Weights of a small mixture-of-experts language model, trained from scratch on English Wikipedia.
Size: 9 layers, width 128.
Training: a variant of SOAP for the experts, 295M tokens, 9006 steps.
Below are experts of layer 4 (counted from 0) of a mixture-of-experts language model. Rows are named router (the router's row for the expert), gate (a neuron's input weights, with its number), up (a neuron's input weights, with its number), down (a neuron's output weights, with its number) and show model dimensions 0-127. Each number is 50 + 10 x the weight over its row's rms, rounded and kept within 0 to 99.
After each expert's rows: "gets" lists some tokens that make up at least twice as much of what it gets as of all text; "comes before" lists some tokens at least twice as common just after its tokens as in all text. This comes from a sample of Wikipedia text that the model never trained on. Tokens count by the router's weight.

# expert 179
router:43 72 38 42 41 53 47 54 50 52 39 54 33 33 57 45 46 50 46 43 64 50 44 54 56 45 44 46 71 34 53 52 37 38 56 44 58 41 55 43 49 54 65 42 45 48 51 48 55 39 49 59 41 53 42 48 55 43 43 42 34 42 43 47 40 45 39 43 53 51 52 38 27 34 46 59 56 31 44 53 31 31 61 41 34 40 86 55 44 40 57 54 58 68 28 54 51 50 47 54 64 64 64 30 39 48 55 55 45 55 45 52 51 38 42 57 45 57 64 40 63 44 44 52 70 61 50 47
gate0:33 41 25 52 48 33 57 42 53 46 45 63 55 68 49 64 47 47 61 54 57 31 72 50 55 40 49 59 34 50 58 51 30 51 66 50 52 53 60 37 45 47 48 55 37 73 72 64 40 55 59 38 58 44 37 64 62 53 53 60 49 44 40 51 37 57 49 45 51 47 40 56 41 57 47 59 59 54 55 46 53 67 36 55 65 49 59 44 46 61 44 54 51 53 33 39 40 43 61 45 42 58 62 36 58 57 40 38 59 50 45 35 40 37 45 38 62 43 46 54 44 42 33 74 55 46 44 44
up0:52 39 37 38 38 38 57 47 54 33 44 70 33 50 47 49 49 56 62 48 46 47 52 58 47 31 54 55 52 46 43 44 30 50 57 44 43 57 48 35 52 62 67 60 47 58 70 67 50 52 62 52 46 69 43 51 47 41 54 61 46 35 34 49 52 54 43 54 51 60 48 71 43 67 48 60 51 51 42 31 45 42 59 55 69 62 48 44 38 53 37 50 50 57 42 34 36 52 60 46 42 42 61 30 52 79 51 53 36 53 44 41 51 46 54 47 67 41 38 43 36 45 45 70 42 48 41 36
down0:53 47 43 43 66 40 47 61 65 52 49 50 30 42 38 45 47 39 50 38 60 49 54 30 47 46 53 56 46 67 49 57 55 37 44 40 64 59 52 52 62 67 49 55 50 57 45 49 55 53 61 54 30 62 60 49 58 50 48 49 36 61 69 66 59 59 67 55 48 49 49 48 58 46 66 48 32 61 42 56 56 82 46 46 49 50 57 50 56 44 41 40 60 54 41 56 50 59 42 36 53 40 41 19 58 59 62 46 48 54 36 54 49 62 33 67 48 67 69 64 46 48 65 54 55 61 53 38
gets: ".", "–", ",", ":", " | ", "-"
comes before: "0", "5", "4", "6", "3", "7"

# expert 89
router:67 58 46 38 45 39 40 49 29 49 54 54 42 31 56 48 47 48 41 44 55 64 61 61 36 37 41 41 50 39 48 42 41 72 50 66 59 56 45 55 62 42 49 39 43 45 40 44 47 37 50 53 59 34 48 59 61 54 42 55 43 54 33 40 54 41 56 40 56 42 66 39 47 50 56 56 58 22 48 56 42 31 49 40 39 56 64 50 40 52 56 44 57 71 51 40 57 30 62 40 58 46 62 49 38 58 59 40 61 42 54 62 46 29 45 39 40 38 64 36 67 50 45 35 51 62 41 37
gate0:58 44 60 47 50 33 43 68 50 52 56 49 38 52 46 63 48 33 46 53 61 62 61 43 66 62 33 60 51 31 45 40 53 58 53 41 47 42 24 42 63 58 52 57 38 63 32 57 49 25 68 36 57 55 40 41 61 42 58 61 64 39 30 55 42 53 56 50 51 33 51 37 44 58 49 64 46 73 51 30 33 47 49 55 49 46 37 63 45 60 54 63 55 46 53 64 40 50 61 58 48 48 35 52 65 60 43 52 48 52 59 58 55 60 42 60 55 39 36 52 58 61 45 46 37 49 46 56
up0:44 45 47 61 50 49 36 72 50 30 58 50 30 48 55 72 45 60 46 43 58 52 52 57 50 54 45 67 51 46 44 41 43 59 50 57 28 43 41 48 54 57 53 62 49 43 37 45 48 52 46 49 42 45 41 36 51 32 53 39 44 49 45 52 45 46 38 51 50 17 60 42 38 46 47 61 53 61 40 38 48 20 32 57 41 32 50 29 58 56 47 60 46 51 59 61 46 59 61 52 64 44 44 52 67 31 55 57 32 47 42 71 57 56 57 55 38 51 42 42 51 44 61 47 54 54 51 67
down0:66 71 53 56 55 39 54 52 54 47 55 54 52 51 39 50 59 55 49 60 37 39 47 51 59 70 51 42 43 63 38 61 69 59 59 34 39 62 35 49 35 32 42 61 48 55 55 36 39 51 49 65 38 54 63 48 41 70 33 52 43 36 46 48 34 62 64 48 61 35 53 30 61 54 40 44 50 56 40 57 34 58 42 46 46 66 58 48 54 49 60 63 39 62 54 43 51 59 46 33 54 48 51 52 50 52 50 49 46 51 43 46 62 51 37 20 43 44 42 38 29 51 57 65 45 50 41 59
gets: "-", "–", " un", " Un", "/", "-s"
comes before: "1", "2", "0", "sc", "known", "3"

# expert 239
router:37 39 43 36 44 43 39 51 25 48 44 55 33 52 55 48 44 44 51 45 54 59 56 57 52 51 50 38 47 49 37 32 38 47 50 51 58 42 49 35 50 44 59 21 69 50 47 30 47 37 46 60 40 62 43 37 50 45 43 44 40 52 54 48 43 35 51 50 53 51 53 52 39 48 50 54 56 39 52 43 50 35 63 41 18 54 69 61 32 53 58 55 62 55 25 44 48 51 33 54 51 65 34 51 50 54 59 33 49 59 44 49 55 20 46 49 48 44 60 49 64 65 38 47 48 58 50 49
gate0:50 40 59 45 46 54 39 51 38 47 62 33 51 40 45 64 60 55 24 55 41 51 49 69 52 55 48 40 48 44 45 47 52 59 58 28 69 57 33 57 44 48 48 56 66 58 50 55 42 50 58 42 32 75 63 55 59 56 61 55 57 54 62 46 68 36 57 41 53 56 62 52 56 72 57 46 63 61 47 40 58 58 47 47 37 50 64 40 60 42 50 63 48 60 47 61 52 45 55 33 50 49 55 56 35 50 68 55 45 52 52 53 20 46 41 41 50 55 71 49 47 41 71 55 43 55 35 46
up0:57 43 57 50 58 74 40 54 52 47 51 54 36 56 61 57 62 36 45 54 42 46 60 37 49 59 62 48 41 49 48 41 50 40 42 54 49 35 37 54 48 59 35 69 27 62 38 43 69 41 63 39 66 44 54 61 47 55 26 50 60 47 35 53 46 36 46 43 65 43 49 32 34 60 53 55 52 63 50 60 43 55 29 47 62 40 39 50 65 58 42 41 58 55 40 61 57 69 48 49 61 26 44 42 58 43 52 57 45 67 43 38 61 50 39 46 55 42 37 47 62 49 59 47 48 45 38 59
down0:54 60 49 44 40 58 69 43 52 48 51 41 55 60 58 59 53 51 53 66 30 64 57 67 67 63 47 31 58 47 34 54 64 46 62 37 60 48 57 27 46 42 58 55 40 59 40 53 37 63 57 40 41 46 54 67 80 58 41 47 39 41 55 51 51 59 59 51 38 50 72 46 57 51 53 43 55 41 53 48 46 46 36 56 60 62 62 46 61 30 57 56 27 46 57 38 44 53 35 52 39 56 49 49 59 49 62 58 51 50 56 54 45 50 59 36 58 46 48 24 42 53 63 62 41 52 53 44
gets: " | ", ") | ", "; ", "–", "% | ", "4"
comes before: "0", "1", "3", "2", "4", "6"

# expert 58
router:44 44 32 28 43 49 40 56 31 60 36 53 39 42 60 53 36 51 52 54 55 54 57 48 55 55 50 36 49 53 37 25 31 39 49 57 72 50 52 39 51 45 69 23 62 51 55 34 61 37 39 66 44 56 46 48 58 52 42 49 40 47 47 51 55 44 55 43 50 54 58 49 35 53 55 55 51 48 43 61 54 39 67 31 19 46 66 69 42 57 46 60 59 60 36 43 50 39 46 59 57 56 45 54 41 51 53 49 53 55 37 45 65 23 43 49 47 50 55 46 60 53 38 46 53 55 52 47
gate0:45 49 55 40 52 54 62 53 53 31 41 57 52 59 36 60 55 60 44 57 48 47 46 62 64 40 49 34 46 48 49 51 45 70 68 40 66 58 52 64 51 50 58 27 54 44 36 58 47 55 48 54 48 33 66 56 43 46 58 55 33 62 53 49 41 41 35 61 50 70 32 33 47 56 67 41 62 59 67 61 60 41 48 60 51 64 42 43 43 52 68 62 36 30 55 31 58 43 53 58 41 47 42 44 62 37 49 65 53 34 54 67 54 45 50 45 47 47 46 52 51 27 45 45 43 40 52 44
up0:38 55 55 46 51 50 57 73 59 52 64 45 65 62 46 55 29 64 54 47 33 38 51 52 35 48 49 43 52 53 45 52 56 50 51 40 44 47 47 60 35 34 59 54 66 39 44 48 49 49 43 54 62 46 54 55 57 59 69 55 39 54 56 44 25 54 53 28 40 65 43 42 27 42 60 48 50 59 57 57 62 36 57 59 66 72 51 50 49 49 64 72 56 47 54 45 62 47 37 39 45 55 62 62 62 41 42 44 52 44 57 64 37 33 64 47 39 37 56 30 62 53 46 49 57 61 47 56
down0:58 68 56 56 46 59 57 40 55 33 51 44 48 40 54 36 44 36 53 69 38 57 44 56 35 53 37 43 52 42 51 47 49 52 54 36 38 50 39 61 43 48 41 51 60 46 49 49 51 51 39 44 40 38 52 41 34 35 45 42 55 55 76 33 53 53 67 69 33 45 63 46 41 44 54 59 39 45 63 45 61 40 37 40 63 66 45 58 62 44 64 44 59 53 69 47 72 37 47 29 48 61 63 54 66 43 55 61 47 57 43 60 43 48 58 50 64 38 52 69 60 66 62 46 51 52 41 45
gets: " | ", "–", "; ", " ", ") | ", ", "
comes before: "0", "1", "2", "3", "4", "6"

# expert 43
router:63 60 46 34 51 48 58 49 45 59 34 60 38 67 47 38 54 51 47 67 39 50 46 48 47 44 49 40 47 51 42 60 48 45 57 63 58 47 53 44 57 58 63 27 59 52 42 47 62 43 50 67 20 36 63 48 57 48 44 64 62 47 38 61 51 39 55 63 55 50 55 64 31 38 51 56 54 49 65 51 37 64 48 54 46 41 72 67 53 46 60 66 57 56 29 36 60 56 41 52 57 41 47 30 46 46 48 52 42 57 45 43 47 37 52 51 27 62 50 46 72 56 62 48 63 55 45 43
gate0:51 65 46 60 58 41 44 49 58 51 45 44 54 44 56 54 42 46 43 46 46 46 65 45 45 52 57 43 56 42 50 56 38 52 44 50 45 37 39 54 33 47 48 54 56 49 57 50 50 47 53 21 64 67 51 45 65 54 42 37 44 55 43 23 46 53 55 50 35 25 57 58 62 52 68 60 56 43 47 55 48 51 41 62 50 38 67 57 67 50 35 50 49 43 34 51 69 53 50 55 40 54 63 64 66 62 37 61 61 34 51 69 39 59 40 39 52 70 64 41 59 51 29 58 59 58 59 68
up0:37 44 39 67 44 29 52 49 62 50 49 51 52 42 69 53 48 37 56 40 55 30 46 51 45 42 37 52 54 41 58 42 53 42 38 52 56 54 54 47 42 52 53 43 51 37 42 45 59 63 63 44 64 36 28 58 48 41 65 25 46 59 47 46 45 51 44 57 60 24 46 34 62 47 67 44 48 53 26 53 54 48 57 67 43 48 66 54 49 47 37 47 30 53 49 40 48 41 53 58 38 39 76 55 39 54 66 42 62 50 53 65 45 49 70 50 46 45 42 57 53 38 50 42 43 49 64 57
down0:44 47 40 49 44 56 41 36 57 51 54 54 46 41 61 72 54 49 41 48 49 66 60 56 58 40 40 49 61 51 59 45 52 71 62 50 61 43 41 46 62 40 38 74 43 62 36 55 44 63 51 32 57 54 46 58 57 47 48 39 51 42 35 57 69 53 23 59 50 57 40 50 55 55 56 43 54 50 61 53 38 67 38 41 60 55 53 58 62 39 56 50 41 62 42 44 51 42 41 48 54 57 69 74 48 43 45 31 51 59 65 58 44 61 42 63 68 47 46 38 67 31 49 60 52 35 60 43
gets: " |", ")", " |  |", ") |", " |  |  |", "\" |"
comes before: "\n", "\n\n", " MP", " ·", " Chevrolet", " February "

# expert 65
router:41 48 18 45 31 51 29 52 28 49 35 59 56 53 66 38 49 51 56 56 57 57 52 49 73 47 50 30 44 33 41 36 28 43 58 49 75 53 60 37 41 40 55 36 68 58 56 37 53 48 50 63 45 34 53 25 67 51 55 47 38 46 45 52 52 52 55 51 51 50 52 54 48 46 40 44 57 54 45 48 58 49 45 54 37 59 54 56 33 46 48 53 47 57 48 43 69 47 59 39 66 47 49 45 45 50 51 24 46 55 48 56 51 40 49 50 50 66 61 50 61 53 37 45 49 51 40 37
gate0:46 42 45 49 49 33 69 60 56 52 71 42 37 27 38 30 40 63 51 43 60 42 55 58 47 45 78 64 53 60 57 54 43 60 46 68 50 45 54 59 46 50 61 46 68 52 67 52 43 39 57 62 52 68 49 45 55 40 45 59 45 61 58 50 31 59 48 59 55 67 50 43 60 51 35 39 72 43 68 45 39 44 44 56 51 52 50 52 57 48 50 57 67 56 64 48 42 55 53 49 77 46 37 29 50 55 59 51 59 56 53 49 66 45 40 59 67 42 48 57 46 50 58 51 44 54 41 46
up0:50 46 43 55 56 47 52 63 59 58 68 44 59 53 63 40 49 47 64 40 41 49 54 53 59 42 45 55 50 49 68 35 65 29 40 36 53 38 47 65 29 52 59 48 46 72 46 48 26 56 55 38 47 67 51 45 63 49 49 57 35 74 43 33 26 54 50 46 58 67 47 51 50 52 54 68 58 44 56 61 53 55 64 61 60 62 42 65 58 51 51 61 44 54 54 29 53 44 65 48 64 33 55 50 53 55 45 39 46 42 52 52 58 39 51 64 41 58 68 43 42 43 56 66 42 50 56 53
down0:53 47 63 33 50 42 42 57 72 53 51 45 50 35 60 62 40 35 63 60 72 52 50 44 55 72 55 39 50 55 51 49 41 62 50 33 39 57 51 46 43 46 48 61 54 51 64 55 39 58 55 47 54 44 28 59 43 53 37 51 37 59 53 32 60 51 27 42 42 46 53 39 37 49 45 66 56 47 42 45 34 66 57 45 45 37 59 67 32 49 64 45 54 37 57 53 51 58 58 55 59 43 64 40 34 61 48 36 64 34 42 48 41 52 44 64 27 57 60 58 38 42 47 44 51 50 58 61
gets: " in ", " of ", ", ", " In ", "In ", " from "
comes before: "1", "2", "20", "16", "10", "3"